Weights of a small mixture-of-experts language model, trained from scratch on English Wikipedia: vocabulary 8192.
Below are experts of layer 6 (counted from 0) of a mixture-of-experts language model. Rows are named router (the router's row for the expert), gate (a neuron's input weights, with its number), up (a neuron's input weights, with its number), down (a neuron's output weights, with its number) and show model dimensions 0-79. Each number is 128 + 24 x the weight over its row's rms, rounded and kept within 0 to 255.
After each expert's rows: a language model's description of what the expert responds to. This comes from a sample of Wikipedia text that the model never trained on.

# expert 6
router [129 151  72 122 116 141 126 126 102 123  99 157  97 169 116 108 118 122 103 156 124 140  86 122  98 135 112 140 117 159 134 178 128 114 116 123 157 144  98 131 102 132 159 165 132 115 103 114 147 117 131 151 124 151 153 113 142 108 114 115 134 115 117  87 110 130 121 164 155 112 161 162 138 170 126  95 138 127 131 136]
gate0 [ 72 128 115 136 118 120 144 121 153 119 123 153  96 114 121 102 109 120 112 141 120 163 123 130 155 124 137 109 119 141 122 117  59 182 106 143 125 154 105 179 124 124 115 135 159 146 122 134 114 131 134 144 142 119 141 138 160 116 125 102 126 171 148 110 191 101 166 113 110 125 131 161  77 121 105 112 127 141 150 126]
up0 [ 91 126 138 135 126 122 126 130 136 114 107 175 110 105 123 118 101 133 113 117 117 151  70  98 153  92 125 113 139 108  98 146  91 203 118 141 134 139 111 176 134 138 134 154 176 140 123 140 129 138 106 138 176 101 125 110 148 127 156  77 122 200 130  92 136 125 160 111 105 129 141 158 120 125 123  99 130 102 165 140]
down0 [159 143 128  97 118 110 162 121 128  98 125  95  93 100 146 140  92 165 122 143 125 133 142 168 135 144 129 136  84 122 135 149 178 109 156 120 163 109 133 122 163 113 105 105  77 125 144  93 143  93 122 105 156 131 128 116  85  86 120 126  95 114 130 127 125 158 130 118 105 114 114 169 172  98 149 140 137 131 123 168]
What it handles: Prepositions and to in running narrative, often sentence-initial In or To, such as after, during, by, against, before the.

# expert 12
router [152 133 119 172 189 123 148 154 135 131 137 133  89 107 136 152 160 159 140 148 126 119 122 118 121 133 110 133 162 178 108 126 111 105 155 161  94 134 153 106 129 161 115 110 137 128 104 180 120  87 105 132 124 143 162 174  98 112 129 130 119 121 131 112 133 145  95 115 116 108 148 115 103  90 121 138 100 135 103 128]
gate0 [156  53 122 153 172 161  97 112 164 149 104 159  97 143 153 138 129 132 121 150 155  92 147 140 102 105 168 154 129 142  71 126 110 169 104 109 137 135 136 127 145 107 115 109 138 123  99 122 154 167 109  93 108 133 141 128 120 164 128  80 116 120 178 134 121 140 140 140 115 148 123 109 146 115  97 155 103 134 115 124]
up0 [145 132 105 114 133 138 128 147 115 118 171 182 143 130 132  83 102 100 125 108 161 144  84 162 110 101 135 109 130 138 105 153 117 150 104 114 134 102 102  64  94 121 113 167 124 113 131 158 121 132 112 146 123 153 149 140 151  94 152  82  63 119 116 112 171 127 114 144 143 122 143 151 139 153 126 114 157 152 131 129]
down0 [105 164 141 111 144 118 148 125 145 146 130  75  74 112 167 109 159 127 162 106 111 137 127 165 189 146 141 127 158  91 120 119 109 135 108 100 132 167  89 113 142 114 123 123  83 107 145 113 121 139 142 104 121 121 126 117 136 139 139 116 142 156 158 143 103 143 141 130 137 123  57  74 109  94  92 128 133 145 178  99]
What it handles: Column separator pipes in review and station tables, and opening pieces of words or names, such as p-inkies, B-L, invest-ig-ator.

# expert 3
router [114 121 105 144 158 153 138 158 134 144 105 179 107 126 153 155 112 137 143 117 109 140 158 127 118 147 104 130 122 130 117 121 157 111 165 136 175  76 165  83 119 100 149 127 131 167 145  99 117 153 139 105 153  79 143 118  98 159 105 120 142 125  77  90  82  83 122 103 154 176 161 141 119  97 144  92 119 125 119 163]
gate0 [117 128 132 139 106 111 131 134 175 138 131 109 126 146 135 105 134 126 114 174 121 138 118 116 165 146 134 146  63  75 110 121 142 136 139 127 115 161 129 153 152 130 133 141  88 104 155 128  99 119 158 191 169 142 112 130 118  85 129 127 183 126  82 115 115 105 125 104 122 146 142 130 151 135 165  64 125 123 151 117]
up0 [132 120 132 102 123 126 101 145 132 142 150 132 129 114 152  89 140 155 124 146 141 139 164 138 169  73 117 131 107  64 104 135 128 156 116 153 154 187 187 137 172 142 116 114 125 101 112 104 102 171 145 138 124 134 122 114 138 138 161 142 153 126  98 126 162 123 124  89 103 129 145 139 138 124 131  85 120 119 148 136]
down0 [125 159  87  85 150 150 153 158 140 124 120 136  97 142 182 130 139 167 135 122 163  94  96 110 115  96  96 127  83 135  96 110 143 150 129 145 120 144 111 130 152 128 157 150 117 128 141 146 107 100 140 136 135 149 172 103  99 133 151  80 131 182 128 103 131 111 103  99 114 158 150 118 141  87  92 117 105 113 163 161]
What it handles: Commas, and, closing brackets, semicolons and subject pronouns at clause or list boundaries, such as "Florida, architect", "Jets and Patriots", "),".

# expert 8
router [118 151 144 149 110 135 104 139 120 146 124 149 139 142 166 127 108 146 152 114  72 122 121  55 121  95 141 138 158 128 113 128 101 147 110 119 121 128  78 177 110 138 120 115 124  99 118 153 139 152 129 120 157 169 110 155 134 144 124 111 131 127 131 128  84 153  99 149 103 135 133 151  91 148 145 147 160  94 146 130]
gate0 [135 146 145 114  81 111 152 122 147 105 201 124  88 130 126 130 126 113 124 117 146 154 176 120 123 166 112 137 118 131  95 117 165 132  98 153 121 122 128 106  95 113 167 112 163 166 107 114 149 140  87 148 127 136 176 140 140  83 108 103 137 106 154  84 101 145 113 168  96 136 121 131 134 127 131  97 149 127 157 109]
up0 [154 153 178 109  58  92 111 151 125 138 172 104  95 160 129 129 114 126  99 110 109 151 133 120 149 161 162 116 140 141 129 122 147 142  85 155 147 101 116 156 113 115 121 129 147 136 123 136 140 139  82 167 145 139 152 147 117  98  97 111 163 128 168 103 116 152 135 165 118 158 143 119 102 141 102 107 163 114 156 112]
down0 [ 99 113  77 106 127 127 121  96 112 145  81 167 138 123 130 118 130 131 108 144 110 125 179 103  96 131 144 100 141 178  98 143 113 132 103 134 153  95 163 151 132 122 148 164 136  68 118  94 160 126 109 158 125 162 137 106 117 127 153 117 150 108 125 126 130 104  95 154 115 113 125  99 113 111 150 126 159 140 126 153]
What it handles: Final pieces of institution names, place names and abstract nouns, such as School, Street, Research, -tion, Awaken-ing.

# expert 0
router [ 96  99 175 181 155 126 143 107 130 153 146 132 174 104 155 135 115 172 125 140 151 116 114 140  91 122 147  86 156  86 169  87 127 147  85 160  80 147 130  99 105 140 124 121 158 137 133 100 138 140 158 155 149 152 120 145 154 112 127 122 119 154 152 130 169 119 119 100 107 116 142 111 100 147 126 163 110 137  86 134]
gate0 [132 141 108 127 165 130 115 121 131 164 156  93 117 182 145 142 133 135  90 134 122 154  85 147 171 110 135 123 122 105 125 113 129 143 129 137  70 131 117 172 132  82  62 114 102 141 111 125 117 126 140 137 104 125  86  84  98 133 138 168 150 114 145 118 130 115 130 131 144 138 113  84 111 171 135 151 143 156 112 116]
up0 [106 112 144 112 140 134 144 142 124 133 100 155 133  94 117 109 111  56 146 110 131 131 149 146 133 157 126 105 126 143 118 145 125 129  84 134 114 137 141 127 113 156 161 159 147 104  98 138 126 153 133 116 157  94 117 129 104 159 128 126 142 175  85 128 106 115 132 146 125 117 140 193 208  91  99 173 104 143 115 147]
down0 [124 100 110 133 124 129 130 110 125 166 150 150 114 131 106 124 135 147 129 112 146 156 146  82 122 158 150 132 117 100 140  96 124 124 175 146 128 143 117 161 134 161 108 136  96 159 145 139 153 102 172 139 130 124 160 114 120 150 108 109 130 170 133 131 120 144 131  95 154 142 152 126 163  55 131 126 139 126 154 118]
What it handles: Words in infobox fields, table labels and section headings, such as Head coaching record, Preceding station, Born, Created by.

# expert 11
router [ 86 171 131 150 119 121 136 105 158 134 110 133 138  93 145 128 125 148 151 163 141 108 144  82 121 123 128 133 147  97  87  80 114 158  93 155 158 131 134 159 127 117 115 129 116 134  93 132 153 124 104 108 108 132  88 128 135 109 141 120 101 149 168 134 111 192 138 101 148 131 120 145 129 112 144 158 113 145 125 158]
gate0 [145 121 149 132 100 102 120 138 130 128 133 139 140 112 110 151  93 143 136 149  72 143 153 128 146 138 138 112 141 170 103 103 128 139 138 202 176 173 100 143 113 105 169 116 120 150 114 108 129 125 161 154 116 130 142 163 143 126 148 142 139 148 179 119 122 113  95 106 126 109  98 125 137 165 148 134 152 101 125 113]
up0 [141 117 162 153 108 127 136 106 101 122 127 122 148 126 109 154 156 139 136 146 121 168 137 122 128 105 133 127 166 137 106 120 129 144 194 174 169 120  61 151 119 106 181 146 134 113 117 140 126 106 132 110 134 149 115 156 126  83 151 125 118 146 139  99 113 107  79  79 132 113 117 166 110 143 140 143 164 102  98 109]
down0 [118 127 157 100 129 118  88 126 134 122 152 135 150 119 120 150 124 140 146 181 129 143 142 118 119 102 162 134 150  90 141 153 155 149 141  97 196 121 137 171 109 137 133 137 142 172 187 139 160 105 150  92 132 144 106 179 109 137 108 123 172 130  96 136 108 122 132  72 123 132 146 145 121 124 107 148 121 115 149 162]
What it handles: Titles before names (President, Queen, Lieutenant), World in "World War", and year digits or spaces in dates and tables.

# expert 9
router [141  96 125 131  93 122 140 131 119  97 126 105 134 107 102 137  91  84 120 104 138 164 121 176 104 168 126 121 120 103 134 152 135 137 145 137 141 116 116 106 156  98 132  98 124 107  91 120 142 135 123 174 144  91  97 104 103 162 155 152 120 102 122 138 101  99 175 164  85  75 111 132 132 125 110 134  99  96 174 135]
gate0 [120  67 145 121 141 146 131 181 121 131 130  84 139  93  72  97 119  70 162 119 142 124 139 111 122 151 147 126  96 140 117 136 136 143  98 160  92 101 133 123  90  95 149 159 110 173 121 120 128 163 147 144 144 111 111 124 114 106 156 109 132 109 107 131 104  91 147 135 125 135 110 125 161 107 107 150 122 173 140 103]
up0 [181 112 134 164 165 131 143 133  96 128 120 139 141 178 151 121 141 175 111 103  96 169 104 103 137 175 105 140 120 136 120  84 133  93 154 104 154 166 121 102 158 160 154 112 130 148 128 154 150 131  98 147 121 115 104 129 130 147  75 130 120 152 169 146 116 124 123  59  91 129 128 130 125  99 117 193 116  86 178 130]
down0 [166 119 149 131 146 116 130  96 149  92 108 131 110 155 158 118 135 164 143 112 158 158 139 170 135 129 128 118 103 121 164 118 168 141 123  91 198 113 149 128 127 133  95 150 116 134 144 130 116 101 126 141 180 148 177 102  78 130 133  59 117 157 134 109  88 112 114 147 127 128 122 146 118 161 124  98 132 106 121 140]
What it handles: Verbs and verb stems after auxiliaries like was, is, has, could, such as ex(empt), en(acted), been, became, stay.

# expert 1
router [137 137 140 148 152  98 142 168 133 105 132 136 150 146 185 133 138 146 155 134  91 111 147  79 150 122 166 105 161 162 136 138 136  94 112 129 137 138 135 156 168 104 113 120 156 102 157 156 141 120  78 175 101  92  79 123 161 102 116 117 113 142 140 156 136 104  99 142 138 163 105 115 111 137  91 112 168 176  99 130]
gate0 [157 163 164 113 119 126 136 137 154  95 118 115 119 130 109 159 131 120 170  96 162  85 132 126 129 110 148 102 133 143 139 113 120 111 169 147 103 134 108 144 131 103 113 102 171 120 139 143 120 124 157 118  92 125 118 149 132 147 100 146 100 111 148 137 132 118  93 138 112 146  65  90 107 132  88 101 145 142 111 120]
up0 [171  84 110  77 150 136 136 112 105 132  97 119 139 133 121 149 119 147 109 109 133 128  92 158 132 152 108 128 157 127 138 137 167 144 155 103  81 158 117 121 114  92 102  83 145  90 144 139 125 132 152 159 110 108  82 177 140 174 127 111 112  69 108 101 143 114  90 126  95 132 138 161 140 128 157 103 167 130 104 148]
down0 [ 92 143 120 133 113 147 115  92 116 130 192 101 147 121 129 111 173 126 127 123 121 135 138 105 100 110 113 147 121 121 113 155 110 109 148 101 114 137 138  97 109 126 145 135 143 123 128 138 104 101 139 128 115 165 134 158 130 113 127 103 151 123 154  75 100 119  56 148 134 114 103 147 137 157 164 130 160 162 127 130]
What it handles: First pieces of words split into parts, plus articles and determiners after prepositions, such as pro(found), de(cades), cre(eks), the, a.

# expert 13
router [130 123 153 109  95 108 136  77 147 120 127 134  98 174 117 129 123 109 105 117 137 109  87 140 160  87 137 153 144 106 140 151 122 146 154 121 146 130 122 157 126 121 144 132 154 137 176  92 124 110 113  78 161 127 139 165 114 122 161 156 121 146 164 100 120 171 132 120 138 108  75 108 128 152 160 141 144 187 115 158]
gate0 [130 148 168 139 120 146 126 130 118 140 123 119  97  93 124  77 165  65 142 163 111 113 159 117 105 161 141 109 108 166 144 140 166 138 115  74 147 129 150  96 130  94 131 118 129  97 113 139 111 122 139 155 139 106 139 120 126 158 137  87 122 111 117  98  93 106 134 115 162  74 123 157 136 135 128  85 146 106 163 146]
up0 [121 129  62 107 126 121  98 113 173 166 158 112 171 104 130 149 142 147 152 117 172 150 118 167 162 121  86 131 140  97  98 142  89 137 141 167 125 153 141 154  97 139  76 120 119 149 126 146 118 160 132 102 113 169 174 137 163 122  93 167 109 114 115 157 149 149 111 127  93 147 116 148 114 124 141 160 135 153  79  84]
down0 [149 123 143  98 114 122 114 121 149 168 121 148 100 133 112 138 132 100 113  88  80 105 138 164 129 106 122 152 174 137 152 131  91 135 155 130 126 125 147 113 121 118 132 122 161 122 174  75 111 127 129  60 145 126 174 103  86  93  99  84 135 138 144 116 140 148 135 100 111 132 140 144 130  84 155 170 146 171 127 111]
What it handles: Nouns completing time phrases after the or of, such as same year, that time, the season, first time, September, with sports context.

# expert 15
router [119 120 144 122 112 121 129  98 145 133 159 112 134 151  75 165 133 107 138  90 145 156 128  86 195 128 141 169 147  97 102 167 139 106 171 141 122 122 139 132 143 116 163 126  97 129 186 157 118 137 108 135 166 139 134 136 156  95 114 106  87 137  83 168 132 154 104 102 151 130 111  77 126 139  84 151 105 154  92 117]
gate0 [134  79 155 106 110 123  96 121 135 136 125 108 158 139  99 139  75 130 115 124 106 141 127  94 110 108 114 120 122 118 115 117 143 135 152 130 117 171 105 122 129 136 178  89  71 116 143 138 116 146 169 117 156 104 144 169 167 120 151 123 114 116  95 130 107 124 133 131 164 186 115 138 152 131  85 136 171 145 139 100]
up0 [168  83 157 100 158 131 119 142 123 100 153 113 186 174 121 119 105 127 131 151 129 186  95  95 112 114 133 103 129 165 113 114 131 139 119 135 127 143 133 137 136 144 133 104 117 114 169 155 133 150 109 148 102 127 126 161 115 153 138 153 116 112 127  98 107 114 178 168 156 134  92 130  73 138  92 127 158 114 138 151]
down0 [125 124 131 167 120  95 101 142 131 171 130 132 115 128 113 129  94 145 148 117 132 123 119 137 117 142 157  78 137  95  93 149 108 121 134 126 127  77 123 110 122 132 124  99 103 145 109 122 115 132 109 106 115 183 135 155 136 102 110 156 139 189 158 108 101 120  73 141 146 171 133 146 101 151 106 161 120  85 116 124]
What it handles: Unit and abbreviation pieces after numbers in tables and infoboxes, such as m, km, ft, bp, mi, UTC, plus cell spaces.

# expert 4
router [129 156 148 105  68 142 103 108 113 135 145 140 144 134 115 104 111 123  90 142 104  68 147 140 144  95 205 115 125 139 142 131 109 163 169 116 103 137 104 118 152 102 106  92 108  99 155 124 117 154 176  99 114 104 101 119 158 129 135 125 112 124 117 101 159 156 119 129 112 147 141 166 134  94 136 158 127  85 123 106]
gate0 [116 137 125 132  93 132 130 139 127 129 160 107 157 121 124 154 121 133 124 115 105 150 180 151 170 126 152 158  78 120 135 149 147  83 103 179  92 161 119 124  95 127 128 113 104 143 108 133 123 137 140 129 131 142 150 150 142 120 105 107 149  94  98 105 111 128 151 121 141  98 137 112 126 174 112  90 135 113 113 118]
up0 [120 152  83 133 113 117 151  96 109 170 143  87 164 149 129 136 121 107 144 122 107 142 125 127 156 112 172 128 130 130  91 167 129 138 123 135 103 155 111 121 120 105 154 116  80 171 116 125 129 106 122 118 161  75 129 109  93 148  89 170 166 105 157 101 149 137 135 139 135 104 121 126 142 151 129 115 148 113 123 117]
down0 [102 165  97 134 152 103 125 138 115 121 109 140 150 153 161 140 189 139 144 130 137  94 151 126  77 113 119  98 118 134 151 120 118 137 148  89 140 177 124 141 138 138 147 130 100 109 120 103 116 100 146 124 183 123 119 143 112 154 110 181 126 152 149 113 108 155 138 112 131 106 131 162 122 143 114 152 110 126 121 140]
What it handles: Word pieces inside longer words and names, often suffixes like ious, ed, ing, as in Si-ci-ly, Wa-ver-ley, emerg-ing.

# expert 5
router [124 131 128 170 131  96 160 120 142 104 143 157 180 117 118 127 125 127 134 126 139 112 116  96 120  94 140 107 115  90  92  97 129 107 116 182 123  97  85 180 141 163 145 151 139 133 105 176 147 138  96 174 142 116 104 145 160 118 182 138 123 149 146 141 108 147 118 117 146 145 136 163 118 145 127 143 159 125  91 154]
gate0 [141 173 147 127 111 101 152 182 111 116 165 132 104  89 136 119  86 116 109 118 108 184 149 132 112 143 117 104 128 140 130 114 153 114 134 115 137 137 149  92 128 118 109 110 150 103 129 119 127 154 165 130 100 130 191 116 110 137 165 118 123  78 127 103 141 123 185 141  84  96  55  94 171 112 144 102 120  99 117 113]
up0 [150  96 133  85 144  98 134 124 126 120  91 117 146 129 131 115 138 100 122 140 110 131 129 110  90 113 113 139 177 136 105 131 102 162 148 113 117 170 107 127 125 136 137 161  90 146 172 156 127 119 157 162 155 121 101 146 165 101 130 104  90 157 113 123 136 117 111 126  81 114 151 114 173 144 138 142  79 143 126  96]
down0 [112 147 143  92 154 152 205 146 133 140 132 104 112 106 153 129 113 144 115  97 147 143 129 143 135 104 108 146 104 104 126 100 130 156 113 142 129 131 123 138 117  95  46 112 114 114 124 127 141  97 127 153 154 151 115 103 125  94 173 135 102 148 180 119 132 157  93 130 100 145 145 134 116 150 138  97  94 127  89 112]
What it handles: Pipe separators and line breaks in sports standings and data tables, also semicolons in number lists and sentence-initial It, was, is.

# expert 10
router [114 131 133 121 119 143 137 114 133 118  88 122 150 132 170 125 124 123 134  92 143 121 155 135 130 150 132 137 122 147  91 114 133 169  94 125 156 115 140 161 136 144  92 149 143 139 130 153 127 130 134 102 126  96 110 128 140 122 154 163 105 144 152 115 114 152  77 145 139 150 136 167 123 125 135 144 156 137 121 148]
gate0 [136 143 146 133 124 135 149  99 135 110 116 121 106 131 175 118 164 105 137 126 105 149 115 132 158 103 160 111 156 106 122 117 117 142 118 122  86 152 127 177 136  89 101 131 124 107 159 123  81 148 116 107 104 136 113 118 116 143 144 175 162 129  79 152  99 134 104 139 174 181 162 119 102 145 123 145 107  99 117 145]
up0 [ 95 149 108 115 153 107 141 130 175 103 119 151 121  72  96 130 140 145 146  96 133 131 135  72 156 161 125 146 111  96 115 111 122 137 122 153 121 173 160 149 161 154 118 127 161 136 119 158 143 146 123 180  89 150 142  72 170 148 116 163 119 123 116 120 129 108 122 143 104 137 132 155 132 148 140 122 143 137 167 131]
down0 [132 125  94 149  63 131 122 162 101 135 137 102 154 110 111 155  93 103 137 130  94 153 109 197 119 133  88 134 100 143 128 133 149 125 150 134 130 129 100 144 134 139 162 138 141 167  93 118 124  81 141 113  85 114 118 168 163 107 125 131 151 158 125 168 145 119 110  93 140 112 116 121 148 109 146 136 139 143 176 103]
What it handles: Single digits inside numbers in stats tables, scores and year ranges, plus country codes like USA, GER, AUS.

# expert 2
router [ 73 156 155 113 119 146  66 142 120  76 151 125 109  95 118 144 144  84 116 143 153 164 169 129 120 149 109 111  98 147 112 108 112 132 121 125 133 101 152 145 147 164 100 147  90 130 137 117 129 126 129 118 141 107 162 142 119 140 138 151 184 134 163 122 101 155 112 126 126 104 118 108 123 136  93 107 153 131 140 117]
gate0 [135 127 140 123 156 108 111 164 129 119 117  84 112 129 132  70 129 143 135  92 142 131 123 133 124  81 166 127 172  99 121 107 140 123 104 165 177 152 101 117 127 109 109 139 138  98 114 106 122 140 165 156 157 158 149 120 141 114 153 144 117 134  67 188 128 113 118 151 118 151 137 139 168 109 125 158 119 146  94 116]
up0 [122 109 120 109 115 125 140 112 140 145 141 177 178 104 116 139 123 134  96 177  90  86 111 103 124 157  97 145 121 137 150 133 135 152 152  94  79 129 156 169 147 143 115 114 152 152 137 137 119 141 103  93  77  94 100  90 130 130 100 127 143 111 174  89 169 103 121 144 111 111 116 149 100 123 145  84 106 105 128 133]
down0 [138 140 128 100 147 159 140  96 107 128 159 108  84 137 120 110 100 111 135 156 147 142 117 116 150  91  75 129 119 144 129 178  92 130 120 116  96 170 110 150 119 160 111 127 175 171 127 119  93 116 113 103 132 170 131 129 142 135 126 132 150 107  82 118 113 131 125  96 128 135 118 119 135 174 103 101 125 142 123 141]
What it handles: Common first names and periods after initials or abbreviations, such as John, Robert, E. in species binomials, No. in track listings.

# expert 7
router [170 127 101  91 151 111  92 125 117 147 116 112 140 143 136 139 179 170 147 123 109 151 121 133 142 114 108 144 108 143 129 111 124 145  89 100 148 121 123 138 124 114  81 151 153 138 106 150 130 144 132  96  76 161 131  95 128 173 139 131 141 133 123 166 162 129 156 151 178 149 107 111 133 121 134 144 148 133 143 108]
gate0 [161 100 159 120 150 144 133 115 139 136 145 133 156 153 142 187 111 121 129 125 145 143 103  67 149  97 110  93 102 107 157 130 111 125 163 137  86 133 110 150 134  90 112 143 117 152 176  89 104 135 122  89 132 138 126 156 133  98 123 155 160 113 169  86 125 146 156 106 178 109 127 168 142 170 117 101 112 118 110  87]
up0 [ 94 132 167 146  75 174 110  78 157 118  89 161 158  94 134 119 157 126 118 125 121 108 116 160 105 130 130 143 129 112 105 114 141 138 140 130 139 143 156 129 121 199 153 112 149 112 129 132 125 122 161 136 131 126 128  71  99 134 111 112 135 116 130 134 142  93  91 118 123 167 122 122 106 104 158 155 155 151 147 110]
down0 [151 126 110 118 163 131 139 101 115 133 136 118 125 145  75 135 123 116 131 123 105 145 140 163 164 153 105 116 171 134 109 100 154 110  98 128  82  88  82  95  97 125 117  96 148 109 100 189 113 134 127 105 143  93 171 136  85 143 120 152 126 104 116 142 163 110 138 152 121 144  99 102 112  66 110 107 127 177 142 170]
What it handles: Consonant-plus-vowel syllables inside names and rare words, such as ta in fantasy, ca in Carcassonne, va in Srinivasan, Ha, Na.